Weights of a small mixture-of-experts language model, trained from scratch on English Wikipedia.
Size: width 256, vocabulary 8192, 42.5M parameters.
Experts: 64 experts in each of 8 layers, 48 SwiGLU neurons an expert, 4 picks a token, a softmax router, a shared expert of 192 neurons.
Training: 823M tokens, 3139 steps.
Below are experts of layer 5 (counted from 0) of a mixture-of-experts language model. Rows are named router (the router's row for the expert), gate (a neuron's input weights, with its number), up (a neuron's input weights, with its number), down (a neuron's output weights, with its number) and show model dimensions 0-255. Each number is 500 + 40 x the weight over its row's rms, rounded and kept within 0 to 999. Numbers have three digits each.
After each expert's rows: "comes before" lists some tokens at least twice as common just after its tokens as in all text; "mostly gets" lists some tokens that are sent to it at least half of the time. This comes from a sample of Wikipedia text that the model never trained on. Tokens count by the router's weight.

# expert 13
router:583491425529536528501496499487462439518380521522551429499555498489506524525511538484596546563443428554498482536590444539473457492589549459517483494531515439476494516471505444483515501457525480481468468488535509446494559467512505539453429517559574494513517479488527441525492506549492530506562596534547469472487487518557425505477539593516467385575529559487486522529454520491510544550465454483503528484524520518509508505524437489490491487529563501521503514518498503532496488520509476612486441447442432525464500445463544467580523534496535493447438423533494496541498519476496411595515443481507456431474498533497521477515458512469472485500436503430550491511484504470489566483490522511460492551480458464499471558507539522462468480532468553399522518474508422499534471469525454
gate0:448531467551418460482551455432483494563518548442453502511451516523473493502502521487437497479501524450508556486504515397488491483497530440505487519550499568494528524495550554446477514490561512504476509504516486438583505493521510552517501521463488513472529491481497508527481563496522435466493472554506421459479579480521512478527510430427470482555534460526568527538484562479467454558569506509522566565545518476522464477584553501443506565441495545537458597468525498466480536553493467439457408498491479507539501584492482456559519457476546464499481507565492451481528504566488534524499422467584463526440512481501417442506454520527489530444476481468491436545535445552484482574523395532523507526471545504441451520504514533472546548564488541517474459454561557503439448508505421
up0:450463527546436475478541461535558475489541500432459492486482513558478430524437432523427544528490586440480524451496523471535544560445553557476471472494535489469519475476520521427485464447469480496431524488457451489550505495534506485503497503428504453519535548462542485477498517513552455473567517493417395471525567528522501533476568475446466477488548514482508530563473473562505535562529487470537572551479504445535427429520499500539528520500459551564475530493512444457475536542498408443485471489507498474537506573524465462530572432457520459517496528522440534396541466529550541518510476487570509485456521469565497486476515514558508511439457435498580472502545463546492420513505445545486540541429543549466449536529513511532531548493454508542532496525583544528513476538463447
down0:577533463476542490519438526455492582507412502523532523479463492497595512520529469523555439442505493518509545564576495468470481437550546488533505554481453501558498421502464506451532512500571506557442497525566515465470553519520492554469444471523499478505437481487549494452518512518489484473495452547504590455463467498514530466452422484454460484541498491494500516525569562522466426454488515556464436504504454508491435530576451469493470507477462495549444553549555523527587457502508507423519424492512525505517484487532498592420524438455548540515459499461449564571489525444483467467521507450568517562509473529485493463435537471436546450500488567541495572536494481522509519477464525524494542462490418495497452515578481501566511475489500484466453460561505470589499451502498425
comes before: ",", " |", " (", "\n", "i", "a"
mostly gets: "ski", "ić", "ki", "sky", "berg", "ti"

# expert 2
router:561457497534548561501535520528450454458501560486530469462546428473464497484588536468513504489504514532493458545548502490490539521581481431597495491528488479463546536510470494580510500528520510564441434486518465458515557528492467572503470516465534535538607534467520445487508520500470480543571510591516492571434482527570543517479519494463430409525594463489484525541481519476452523530468446508511523485461455515499424534517436476446505479528508514529453572523497483509523463554524425508470502455421406458458574485497512469496484540484539572468486519542514554504494543493532499539550466556444486405482531454531527500518490502498439479511454502509555489423537529514531510424479487479463526513468440407448522433489550494504451581561513570435463530492494490473520498492475470
gate1:426549554483489482502525450461495476505491475465463546486547517485458509437548494500412451442494496430490477444520422513500433506531483527475495533495566553518529484475533500494500541487499483543532492580501547504508453453466570491500425521463446481485516597524471462435524474521480511504530462515421450558455467527553473455521433488552508442449511559498451472599521478495543519486450509505513517529504512508464468448504532403531478468443601451441528502466489552475552422436525498506523552585486521421502536490545535533516457517531527481552514540455455524569504563498540515579515521459529405471501482431477489470559521479510546559495518491487558546581570498582590467509534482441469489448538585417480468511481535498502515502474480541535497495488537545502488514474530549
up1:463522541530442441561472387508539480465556440577492475552532469464448457524560494513452547419512496483492488446574475504484465493496511468435437531539509512449508416496558451514531474512502490470471495510468543488522531446460451491467524540471422472511440472447517473468488501530500496481557522534439506484546472506555554515494537582526500492426519516499498576516458453484542508517497455554474581433570530548509537510524465440514575452474534495471544621492449558465512439506448564496437483482485500478494535468528520482488531577492601431477481422459455493520563561461521510533611524501502472503487570508493487536515505560535518534495518536499575487510545472549514472473436410514476449464505461468525524489528532484486448435489513519519468511549576494466509484455528524
down1:522497500503551501339481526483481484534567456577520497495487549512511530489431543434454424468492451487460474490407443449464531469521547508449492499556521588541520477581493502486509450538490480467463499481478498480528491456477503484476525452449512477543468519454545503513568477524536456520437512484490485532533502508475544491497404487555489508517520565561465539482497501480572506472457515517477416433526555566472558436488459538503511507519505533502526500500503491488494452457590544528471484476474532480492526553499477499515483540487473431482443524424546640520590484528419504496519528569531431529498457524500534503530538522461490518531475525545505468563470499565522515503501515476573493494490431455520526450496488567485554457564577471448448509462563524458400451453497493
comes before: " the", " a", " his", " her", " their", " an"
mostly gets: " against", " from", " during", " with", " between", " on"

# expert 32
router:531495475589544504510527560472451426458526502519532446483511481394485550515494444484505452448458500475442470548440505508476533519521571469544535517525520505441479483468474475465448568480507502509498420471540572489385514521542521490504506540505557524469614532488475491456533483475486477531521518499456428451548544526577538498473535502478521464502506557540528502528454520467525510608473486510519526525455463497473460434541534566517495504490524476450456541516516507509426444489501487529445564516434526511503517483517468473496448515506575552491451500519532483565485555464537449525416523510479479430439591470589534510493485547515472552582501481490533458494532576537543501418455528438497529543495462518390528462456523543511459538532401572501491533497489471445504496486465473
gate0:510539555481507466437448436525498505501505541503426512486528473564502498550529523521595494412450503518515587559419529471438546513493521432488417496615423559460472507443524526447462515518458559545448482482539455508449457529543514514542565530497512474458449520528539519456492533430413455516499569454497455438460480476477547518510510521487475520459492533563557498522511514442566551499512478511447550487514442513464490555610499539524499456455467565467412504519509486459464582484501490536503485499498531513524514541562499467473529504469528521513528513441506557470460488481519484479574523619479484499432559475524510486516487542514471491514499486576505517456452570497504452438458511501426517470436510514549503400432501563482465517480508480501516473475472537498465544545537470
up0:525519485467547549445462499561536531529485499504504503582515463459535538501474549475525473485437510561496492454478565482554525436538513539492608519409464511483553534513456565511596517453504464499605536478457460563513594454541466537373465479530454520495450532497370470523464509568570533504512446488516448555460395511497497451511476503489502539451472458482466458465496537524499539514497542553529516504496462467495500499561465439512549567481506438489543452526503479521477453510489510527462452543501484467520515516494527471508530436519469512499420554500476512511479523527484570504478478498476460541514464501515528518531544472425517583457414443438477439550499554464500477575541483471479505465530516536521507511528483438517489517405538419530470513537513516540561502489477554
down0:496507567478408479468517494535478545532493548525476496536408503527542562473484443558441506457560540483435470474484513496464496509539464487461457436572515499519530499556520531450505469477542542541569439562475469557452478521540487490469502460502516455516472423467481469498455528533525472525537494500486474562521576472399447451546491522430548497471556518524492511515588514523509485532494493488502442447427479553432526531579557532577518520519405436535488467491502435538573443535538507560539581488475526507512509502537483552493509475429485529521486468551551471428449461523528506517615493458505457529528532501494486450549488494476488524470466516522543505513506480463445513473459465502574504475485548458622470490504521565470508438507505461390525477503446468498485497458440450
comes before: ":", " /", "\n", " by", "==\n", "="
mostly gets: "″N", "″W", " Votes", "See", " Total", "Personal"

# expert 50
router:518455521557498521532502554482497429479517550545545511475494420466513529469494504503518531505518426499418515548519470510483447508586512480558462492550524522509493509514429503511472537460446492511439452506558477480438505495539486486497457464598615501542494512531516493526587463488473396517520497476463521462480497573507483498443463499430490446579495518515504465594430532501509521573503457440562510516469465524509476444548432589484490471482470494477492554503452455527560450446563477509443527472467459489475469484427538514508510589427572570464497474533567478555439581476493443479430517566522472451497584464498511531532514531551490573553455510491585491463501564538577511516501528498444526477483469467465523478527550532523510549494472560472507478476500493516546462479525481
gate0:494438489536491418524513494455538589433568485545406479498520492514464516514468543397496507554524505492486547512409520450532489464535467481483511506463506563547505521502504541490496559449480448520471472470479490504457502509493505513532549555474498460537527441461534548512563541531499561493541477484473510476549433442522520497462440506488460522494520448555481486460431504497472471524556584554501508553513497524474466445477526566471485490477518498437489492579478531523558469421433569538482473513507487473475568521503553475551533434506441548518429498511625440486504470532511539450534479522485494476444466556529504478507526477551518433519487499525582495462490537585505541473547551528473464466539535488475546444443423530523582497572497463434419480481541525521445513484526617
up0:521550445531556521491558487547424528479497465537513488475491485523510529475511511417495530560589492471513495425569478444516512516494434517475501517461521545531561498563440520454515447423490468506577484474473558513550536455482528478436486498563460433494515563497480522539398499514437503460495563524513483491491507495472529495473446569471498491517589453516498475554493471485469503444536537501492525488426489514518582523472529514485458510501473525465484506531471504537558492569487585486455436489519397509479489497475579455512448445532562539537478518531572527454443553479445541407515457516512596448564492490511521536535492544548543489535486552499479540470459554510470609485487543462536452423496466483513519501482471511446569543512533473443506437437519457444451546547497549
down0:486543467431374507450433416537468494458487481515515524555502483532451445467446503551473501534462489495531450503510499494575450580506544545480432496549525491577527483439483532456512470490451484535413568485476518466511503471482459442499541462517520522442531465501476474482525422479515512520510557463507473493489482575476485462579572531445445518453510481477440552565533495500558474474523415481504479425511489506469531553493521578499526479465507483482517507489499518466465493492552523476559461485511516558537414513504414567444512503493542439457556412498509525564454560512513482502495466493481501449552507538473543514446559539464486537526527520507569464498587578549555580481481475450509536503498571426499560549546541479560531472509539514561498486464564537468556462489466510
comes before: ":", " |", ".", "0", "\n", " |\n"
mostly gets: " Votes", " Coordinates", " Candidate", " Length", " Title", " Genus"

# expert 7
router:534473489507556508469516508474477469430425486549502452513521466476499536562542496416531489537427493585482449538601444527469487486532523432584532537499480479496489480461498519525542495484534530494437515498545509487543489476540583525500480501501549531492492499538529511525512442580422492541487558546536429520534556580502498567484469480510521468546531500541480540501470467505484546528484455464578529479473525457454515547501410495521514502568537525459510545560486487519484479467504422533447536489376485500474535426462576453582533479458520471478463515548474578538452559541479444568467469491463468474556505519516536475501431519486400498520451392497507523493606439466499542465511558506503531521466484511483541491443511502471442542600493521499497542503506479470517453507475447
gate1:512498546496426489432475542453494545489500509490523433560455497474476468465559457531486595492445451542497509534497511533497520502459533457508488540520483459463490572497561472409536442496537424470439530477556510439523506483588562452470504529458544506422500451503499554525445569507467453489535499488480524565568463545516509482557495527551431527520509530447523421510527451534491521546449499441448534457520498466587501533570517472515390494470423555508476570514511484487411466503493558495455534420557542542545455519511492596532503414539469498573451468584455495494430455487519459524541507482540578541506479496511496505399459460472470521554522499553485520495504491483536567491471521490500558522521476527525506510508480496507565517520513539478519457484481425522509506506488424
up1:515516492557540499568607632473553533532500448564502529512498531551512528483467453495468452499394526459472479437443509504489502481538488600499488543468539549503500414518424509513523520479558521552503485511510500520514512481511497490522513462498512504560507488436529516476481497503508612506513601397532468451475514479459553418506453512504565505425496469532440500512459575461479491468492455469483478561509425533498523458505502527497545495501489543446493496443528444548513509508430517508532370555521510488499545534448495468459512607475491471466517521465514461435555516556493501430406485508483512500497490482541533489482493543524537506455509539511510481497456471469516483480480452558446441484533502572479520481447574532527432504429533479514523506493407527451502551535555515
down1:508531486466410512426437471532437539510487530466514470541521534487489500524496493460531499558471552486428550428457531504529454493436593454486486533513508515486579438570529542588456537540441476461521473491445521525499509518463564550436494468499516497452476490493587586492550502543482453485518473531509451556510459462493433503509512466500491532554531506492487411403463502563596473510528501498499563453496478432592513487407480487471428544567489461531476569507482565482501524476446403605486541514548501462544589523496563510495466446521574542539520472528482484468544530512498440582482519476457454491455512493482514510462494492424475448456480463481496527497563468520528550509495503460459501548492493505489529526535534488452501504537473518482444462512549571537521508459519518
comes before: " ", " and", " which", " but", " who", " P"
mostly gets: "',", "\",", " &", "),", ",\"", ","

# expert 1
router:535476490549518527523524533469491478448484577520552506475552401462509494542537581495565449489499478511489482533476542508414468523496507485559516517510499430483562526464468499582562477490506496520442452540526435456484550487498493562467527492479531552468543507442476502499481513486457483484538537498489427533488524524533555493479482517453437419527554491583488556530460512471439555516502490509523573466497533490500423492500390534505525437522512511550451522483474512488537460570552406528498494450458467531424584481461521482479477565496530572495473526544536587508466511491517480571541480610507440450461513468494570479469516510557476508534449489490539513395548575470474563466431507461424544486508471403505537483480507507503430536559480530427480520491486480484500466530461499
gate1:526438474512475413479502455514427502492475400544493536511456433445545556515463471599521516461529504531500533514471519430532481479504547508540473590436484531488534466512508505497532393510491449512462478498543547477533535490439479517462475464523468465547513459514524509543501436461509462489473566499475498491576453446533582431423522526505549532491572468433498522515553467561485506489515443438449562448505458435553521510500452515471524544443581515514518533533442514512521524551507544526488473492515567543429506531524475473442536513463498493453504397517504492448577552466566497625482509576557461472532423557507554544465532547537499541410496484543513461440494429532530471536514463516515540539513498494470503457525545500448512481486451501465501491527546458485504475507511528
up1:516556515480484513551588456482519512569521489497422514428491512537504388509566520476472507483479462570457462562541485540529532543494471529431471538488585465492488518445510484567498407542524535445487454458452535518536468540522518482493480483515505537529515519570474532481566495503500534477476464476502493543522499524452394529499399482493495507520508544545526438543453508530497564500468579515540474537502480434423532512460516396493474525477502504595440491529487460493450469496565498482410492486555527563521515571493447543497531455480423462508471462449495564515541532516420472394541497470481547537561554461438497470507470518554478455479527570478511496525510533532541520497435471456475504461538508492507546574499520523602456521586494479511493540502548484488481450483503519
down1:519462520492495565486464476482452562498540528488426409524503522499466559484600550524432511471495488478400476500485532519494442504625479491493473500427446527483491471512558520472495535572526514454444460483518492501513538464535433479474480567616512494555469486462473524518572469483505553458517508530536478474516491476475507446526497486463500491504567496500479516476513465456513603560466534460471516517531428522597416519476506580492590514521477439542512513586506477437559504571474500495511470538484485478479554518516567441549499509342482494499463538534474467479503500487506500508523440525565488462533457585531472464473484520536483508550548466535554412532478442491517412526523534507477485498447519484437541460494481500507504503511469527550481519467539436467461502473480470
comes before: " the", " a", " his", " their", " an", " her"
mostly gets: " after", " when", " about", " than", " until", " before"

# expert 23
router:551529465549539513540525529504458465510394442496508466476554458469447521539562512480522463465434515508460475555575503475419499489570489453572549494557484531524498464518480510506502493474533514502495464445526511476476531507567471557493497501485511544480502547508545507543538510494450533563575522574528391502498530498542469544420496488496514470536560491481505535524452486507436531556537502426596515497494481485483455515482470572472543489540559530546459529573468501489532473522486443515422589475443444463500565445493528464482470484471537501459492514530494510532483495534465460507520459433419479453540492461541576412511421556462408560581500384513504525502558514465513508443468542502477564505478526520458522479477534545438433532541438519525473531480538488466551467505454484
gate1:522600451436475490569404566528515533450443514459413523532469488523520489469482524523522462532522482492490519493484520416485483503515516473447520451525476540555502481460564493501533486461525496501457488488488540485474581418521540631418574507447491465469430508505447495566475485515456585447511556512446473515530563538477448453489462451506458535527534534518502494532480459418519491540573457439547472496465476433478518523588457506544511559474530434495481501542529563531483455510495503473455424445531435459515463555451494499531522467566522466486554560531491460496568494507438480514507480461527459538524464489517516544417552560463433450528509510535491509473509491475442544489513449426498511485578462460576463550492548480539498495493539540533495497470523455437552511515534502
up1:476540518487540573508515571496466514500485500527493551484451485484576461546549520481533501481477443550479541519488517490489531448474381460493453468533483447509588470555492475485518512516514491490468576502538508441484550507482504541451453495493500524576492478511561425506527569479511478519485509543433498486493451510482475450494526470416522531455531485463550555461534543597445557498487450512427454442489478451505564387474467525458518549532535473472484509492572519453512425456516414588536576508542519521496526479526541521489552487503473490480511510482519471464562463566566486492540514467514495522525520482479510461575475506600552501525534545458546551441546520472434499470525501515415482489440465545469522557536563545494460522462448474430563472493484517514466424523428412
down1:542464575491491506517564417463480460505552487448465519465494468492490464534419520517542524484509508383511484460531517539555492553457585525480504533430589451480528506485488485455542473505476501572548572511504509490594483486453501449591486485484498514499482536502463484450421502504572515498503428437581566505533549424476500498541424529487460522486399500490425515494507452461548493519418463520494443518433570513449489544570480482447553467505469502498532503478477495511506535499516535493498502502498558521554488545501488435531455534498507511416522499608476519449438474493520491470496402498466438502465611546604503521477555495475476420487546529481518471528501510494558460568506580511525500506520527461533495486531448473543486433518504534488502482495539460545507532501513520
comes before: " ", " York", " New", "\n", " U", " United"
mostly gets: " California", "°N", " Pennsylvania", " Ontario", ".,", " North"

# expert 61
router:570448547513515494544534540507437484441504506505523454435542432451446485507543543476538466531492505507470490518518566498428518528538513447572505549528511427458541544507461447512494530521503465520464452483577492482502482507511492544494472496526574523545506507442525442498581539475442430515520494585488506484457535516492533501485489484456490473508542465508497543560467536473493566514474458519521508465488486561491372470531501515470501498514500490540447590510499520479487431501472444484468507474467488456469552491508501463534519532460581639501526479518504512536523487505521497577549469522516473418444535488519507519468530533466428493487480469511543466374560570532502528442452517507479517558459463478419541452418545553512414572582473592501476519563495516429522454517470479
gate0:471490514478563500484506537339487630503450511490521495492412499460446485488505485469500546565486514520532510482502544507459535489553591503541496503536507477503430505588546501528571537488503473479545598494479465482499501484490555525496511473430440551478530481483474475488499573556500506585488448516479502616544509454526553526533485433564417531462495452538544513469490511506524502558455499412475505441490536516542452533512497465494506553514502551463509525551462430479543485525497542530493497463469539491470501507428504536573461505505491495511427494511455484456477464383526473511499468515519488500498475530518492501476480507517462421459501475477626520538593350502489403499492516487525481531515537556510504492471506518513554466500510452488514490503475520507470451473460482
up0:484559544548556497506541459427492538525427459529537483491441513465489503512511562464558485514488493551532526532503497506491545435486582546469504502535535459451491471471486571527459537572474474461437537527487482529522512493482570522533548520518480486560520538457520509485569484531459449506517558498456470528541507465448522519499585477534493497482429448477443518486431496495495565515469503482520532488496508562525457516396465480529509521553511432440560508569542548520468471530463566455486526511501475498558418493425450484525598473494498536521514407473534535536446555441426474510439534518521500518594460542575532531456505558550473449417447495481425578482485554472448510607505483474452430517427462555496451490452508472481522496501467490546506576483475472509504522457522515
down0:465500487482546437465539502487477466522511463516473477494509556464452429505510556488469567463465532508566523458475502508455504488550496471586512506474502520520465455584548474509585477483491478508495571521466443528523503488489520524434479574494481468483522470543438500472485575466497541453513467552542460489532466495429488475538473494551483503488473499561499426481455568532414467566451526550460432554497500488495518606528507534478410498464587497555479528547482479547521505488439461501460473429483516528484498553498450446511411488421576480529547522404424525481509513512496488447572578488585465509523474532507453535544495523537509475570451496418514466574475457395446502521539490542557453526502497524528580486473543510455492432544525521446480539453525484521503493543514496
comes before: " the", " ", "-", ":", " a", " his"
mostly gets: " in", " during", "In", " at", " under", " on"

# expert 49
router:577474515559514546500536544523476495517496464516570506463517422475496533518531566480552470485462430554472463580514519534398448496617523446583502508489538506490462510543454458471505448486545539551490464486493487500479459531491522515463529500487559507533466512485523432530516471470488438547502545561448475469506513572521538573491526522507509454511491448503478501579491506460496539534425440466534533478446459489432459492569486540479503487486498450533505576574518429490519460463529449588475585493404454468447497486458501495512440513404571537426468461570531501526457541473535487500530445488483543462555542554522479474532501517465466565500483437446520451524525561451570539474476551452476526497486439502429544488508512550501474518509483481471559526454533480524535436435507476
gate0:479446419516480559573453425577523506439501529490543565518526444518444543458497488521556482520475423521540472543488520477475494586523558572477418549506497503521494549537452490459497478561424492546433487467535552464427467447571427535510507603522443467546496506476489517521538455445449567502504467453513545413574452504566513578491469478493487490459459487455565499547484493491510513484542503435524531491497530454482506405517513533456490498456450495529528503473480489544509518541599487496499528580461566471485524486558525498467511506461476453550521498523441477541489498510538501498529439467530519560509458524474440433459550478489483517527513540571488500493512462478569495520455508484559431492520429447579522589469459451465477453514550488532470520585500487495479514517518491
up0:528522551498528464445554514441461511569528458516475432425485457480565567477550501475471604454542543551477522512486480459493518458407434456521494450520498492529564505478541479525478491512512514443622528503476534509567587558447505485444467442487520527446530456539462526437494542557568513492511491462529558601473451512468497515451516539494555457549499509499481488477464502538501445535507537607461478498470452558521518559469507499576469493560506592522553495497509529472419497558443485500542469440551450511462472511378458505537510509559537487446456478480555475441541528502446495494475575506521478484517542473537558501557454526508556516477496486477486528450489522511443486546510441541428520499459520568445531477519511513502546547469482525461507452451464499506481503497522460
down0:518472513492462566493492457490539428482521530559489555445549472515453587441466448447548428498551495392467521495502431475517488485527470526514536503447504461560443508466473557584442481482507562517420504506499477485493410518568482476445486539489489443505503475559514497499456506456503490445556464504548520514410533463451494514509425459483450560520546543436496522574467513454510513568560487487600481454559496499553546454464477472443502444517474466540465483542435452459472476461496543505471552520494486489516617520554553489496558514526455547576481523431460540548457497540568462470510505506492489493475511539460499468440531543532421477467496529484468467505501522558522528529472508532475470466596504452471473492510510567451440519511577505542462487541543553548523552501503510
comes before: " ", " \"", " A", " —", " L", " Candidate"
mostly gets: "=", "====", " |", "|", " •", "==="

# expert 60
router:509419502519591525491538543462470479543484484528559518445512444434427514548495576513530445553479489525471476564551506504386426503569504453545562508491531522497458522460454494499534474488490516510471451500493511473461501491502558493490523479492522498540497516546480450519531455516460421564526514552536458510514560582513490554503566501474561436490501476522462536584509517449438539523425465470486520489495524501448403506576459565505537496501538467526489554560470469497501484532508466578473552479401483460473492495485537456535524443481566514450484508546540534511487498486534493553504444552484499470470565562524515496513481495503435480556517422440511433508539481513511540470449596465474555532483444504416538570467535496483425538482498503466489546490557478490592404464510485
gate0:517455515464522485478553450477428475519534532513516520558507386423512517600477493571494534493574521480474552510513473560444504452506471500526483443490384521476494474540443489509488545544498521543438504517463488476531556536482472542474528467458448458550521489538524503513507532503510476529443468500456505538503508525552471596546558492483509434458446466513469494446526460531415489524542467482559563534506526502455437527589503470429409483531522535527495549499536477512544538555561467523508516426503467550477406482481548519488497470528521509474470483484513442545478446466514476434502573460496419484507499535571463568453543541514424548455529557492500529517449492506498519602474465469475473487439434567518487485521520516485510484510550497471546420551500561493525507455469599
up0:513480475435526496553530457501508491529507485481526581549453455479501519572536488494494517534540482537453515514491469616521481454515488528515490417450468501487504555517407532477458533500526483515428509490463521486454587499465574540462487470437538508483516502511482451593520528512487450501517521517484524503520525518533536516573520472475533441489463450513480491399507456500425488485496514480521539570658544437463468522548505441489480509495487525481500526436495544518517514616614464534536553406532450507461481440530537522464489410477505502462440504510513507489479488513513540487489478474466429493509472557430556504518544517535405500442572576490538517449524536553440419521452456479511504521520508507462504474420521538504571534456560507546552485530506497492503504464490516
down0:491476472439493477536510499551572540481414442465560478487452530483480532442541525402479519557522501528544479503539570438476447463546581444532491461520545500533489505415534533509547549440482522549559534519450456515477502529454474493503502478491387505493455442472568554490454484522441562493589525524493496549452507509480499549485513422529449486498542449537562473498557510502481486550446542487456502547536495514563461502518485499540526554419507525418492466527453506459440437509420569513513515537578501501519513584479494492500461537450566482502473535512484445492497527446429515496550481527504467493543470446515434462622467452476521536486485475551459485546480480510465507471519545544507459532522544504571491514511455597467536492476486495436451541419544465510460512473484474
comes before: " ", " The", "|", "==", " In", "-"
mostly gets: "|", "\".", ".\n\n", ").\n\n", "\".\n\n", "   "

# expert 59
router:518480478470576477531492587513476465457503535543545500496534459513433548539514484440495502431402461562457499526490507539432442500486524464479529514609476451517518507543504514547553473464598476488461481442484520480501477371503551570420473459557535554459480514554533496537476489507452517492471492563494482532476569540496524475479481500481484530511594492512480538480448496510477505543443477441521530545513468584471491557484423472495604488559510516462481584527493499506562518503508506548479532458396464480492513481516584495449458516453503531516474492503535552502527539544486383532453473478537503459475512494517537496595489519490463480556472491446542535457540531452470494465505558522443469505474531539524563526458543521496443527494399491476455517499560479480544463481545450
gate3:452540545476490429493556443476545519510476474535497451549483475508550595459521542600434522465473548478495501536556559474558465521527486476442454537490563501450454518482503509448563443508488484475437567523440517545490591481499536472472559420505498460511474548480548463548561467530522522523444496550531505414494487458488529450475505507508464497487560564464545460479567533481519544521494557483500523523487583515523459464551519501475501475583526499397478522451501489488489473501420506501470472476402503474479550469480530549533500455472461391475509504574460523471458510494552476500504467510492486465518424449522507506454527469494525519478523479555530461474553503574470480483471520534522578551496507517459537526507601417505493485491413535488503434468516470464415595465543497
up3:503448501422523540466426520502465522574471494412543483469549483527484486476514473454528478543574457489507510543504496516482508506524540501559495531482463455543530527576487516509502528499472567540549466417618480459584501536516372558496507542473481523481425471485523506450434524482485513503536492518510478653505461473556543551518536444543480517461468491536523479494455466475524504528461472547451499477576461484502517539472491482517464474490463562559485469479468541539460561501543491556546514519473452476466567498420503394474499506529528553446437531437505526500532516505464501546540486447528551517503505584494501492536446499475480477500451495552507591517458446371568503514486450471530475456453519500510465433490415509496490540505497479565497561518496505535527453470489502
down3:590509441495473495489516544527406484501497505532432484436504535462476478562524556510480418472545465497532514511485518513423440408519500494547442477512518473529508496508433575575489478588442455447516507497492506510582508538534466518441462494464449468546557523496460522442513465501618531519527473479499472488481576524499486541503511533495531479495539462533577417447503519457537460538577485465462494528492443517586490499535467441517504438448409446480546406516482564393459522502502500528566514513547503521540489557531449486471496470534459529536473516488516503478515460537484555503544556513437507546441468504545491508505507566535514502499485487574444550523507515494489467401512454526528484505539451538478534487482448526450481454477573548449538529525571522509466480428512458
comes before: "1", "2", "9", "8", "3", "7"
mostly gets: " ", "-N", "-S", "–", "-M", " V"

# expert 3
router:542469499510536516520510502544449466455406443518502535476494483441498484522532514519498508503491449510488473539588404512492388480534521505539470553548535502476476556477426479475497473435481469490493516527495484464481529509544550551502435540600527522561510557479531422460543511524444455509477489560571451469530524527461532506486511555472513475535543545509517576620463513483491571513492472551513491465433497550486466500528483527502549519538488485481526546486408552575450431460539459594478480459439466533467475478489492482546513507376548533425518489553517476522486522520495423522401461554492484489442509483553538457559475491527469503530469437481537458496515509488538514444492556506477523508537445400532525507481557508527440553536504463504451572524506444492536485479554489
gate0:517492530536539402460555481491486519451519394453481553530505470453544533512504510481485490458534446507506485536463432434456552442470432463513535522501521556477483489545462499498515479475449532497480532489509576457524574501528497494594503489517422498486445515564578432483463530492572435502494479558509548487556551532521455547501520453551433563476491437521457560605496488530513453497497478461509514427512491514526481470540497484446514457507463555419484537472522471430508480562441543551497470501457488454495558486536520447499515606436575462508501507472484509532545485504558526489523492487552492451423513517469436530557506504440547526578539574508430437484477497519525458522496496539570467526482555432486465494491592494496482528542524520498510565583455539503544543484491528
up0:483467429465537562528529600477491463544497543520510538508528437454549458513484474480488445428567504414501536524480465591502492488523465493493486503412505496468500458439467550532526493435487567495500448472466549596486514507500478489476544529513547452472537567483494504524509500462378503465495531492483544543465556456478446544524544513414524502594527452490524425439407480492495542465474499501407504548513562455411500415520488566488490528474558514500496526487477516549528521466476524480570569487544507507604518498495529486524480510542489493492505590552503490515531525466518495470471520547414505515536488479581485545498555538474564495473532434478508476480566436487459517557526520476580456511433483403504508495514455509534499487521485465541510436515468451512468528511451514
down0:484506484544485496470426575480548425585457467499476511545445493481571518572508524485514485579510506542449583438478577438529443518525479434561481442441481522471426451501485476520478519458546539527487492472512521580538394536535458514492471506488590488551507515550531499482483483463541479517481533511526527493436468546548526436509483480533536532546419461516460536580571512444535495530490561431583547485469485471478526465520496416453495460470511450515555522494507503500520539547556505585524557525407490501480454552528453499473444480412506493506507498497510500469536574495539525462512485500457589422500524498461515428490543501444521410488504512518540481456475465560471463519508479454496452445477461514484489470485559491547468536508532504526462530552497552486521426457438491
comes before: "-", "\n", " (", "us", "|", "idae"
mostly gets: "idae", "\"\n", "}\n", "ensis", " Animalia", " Phylum"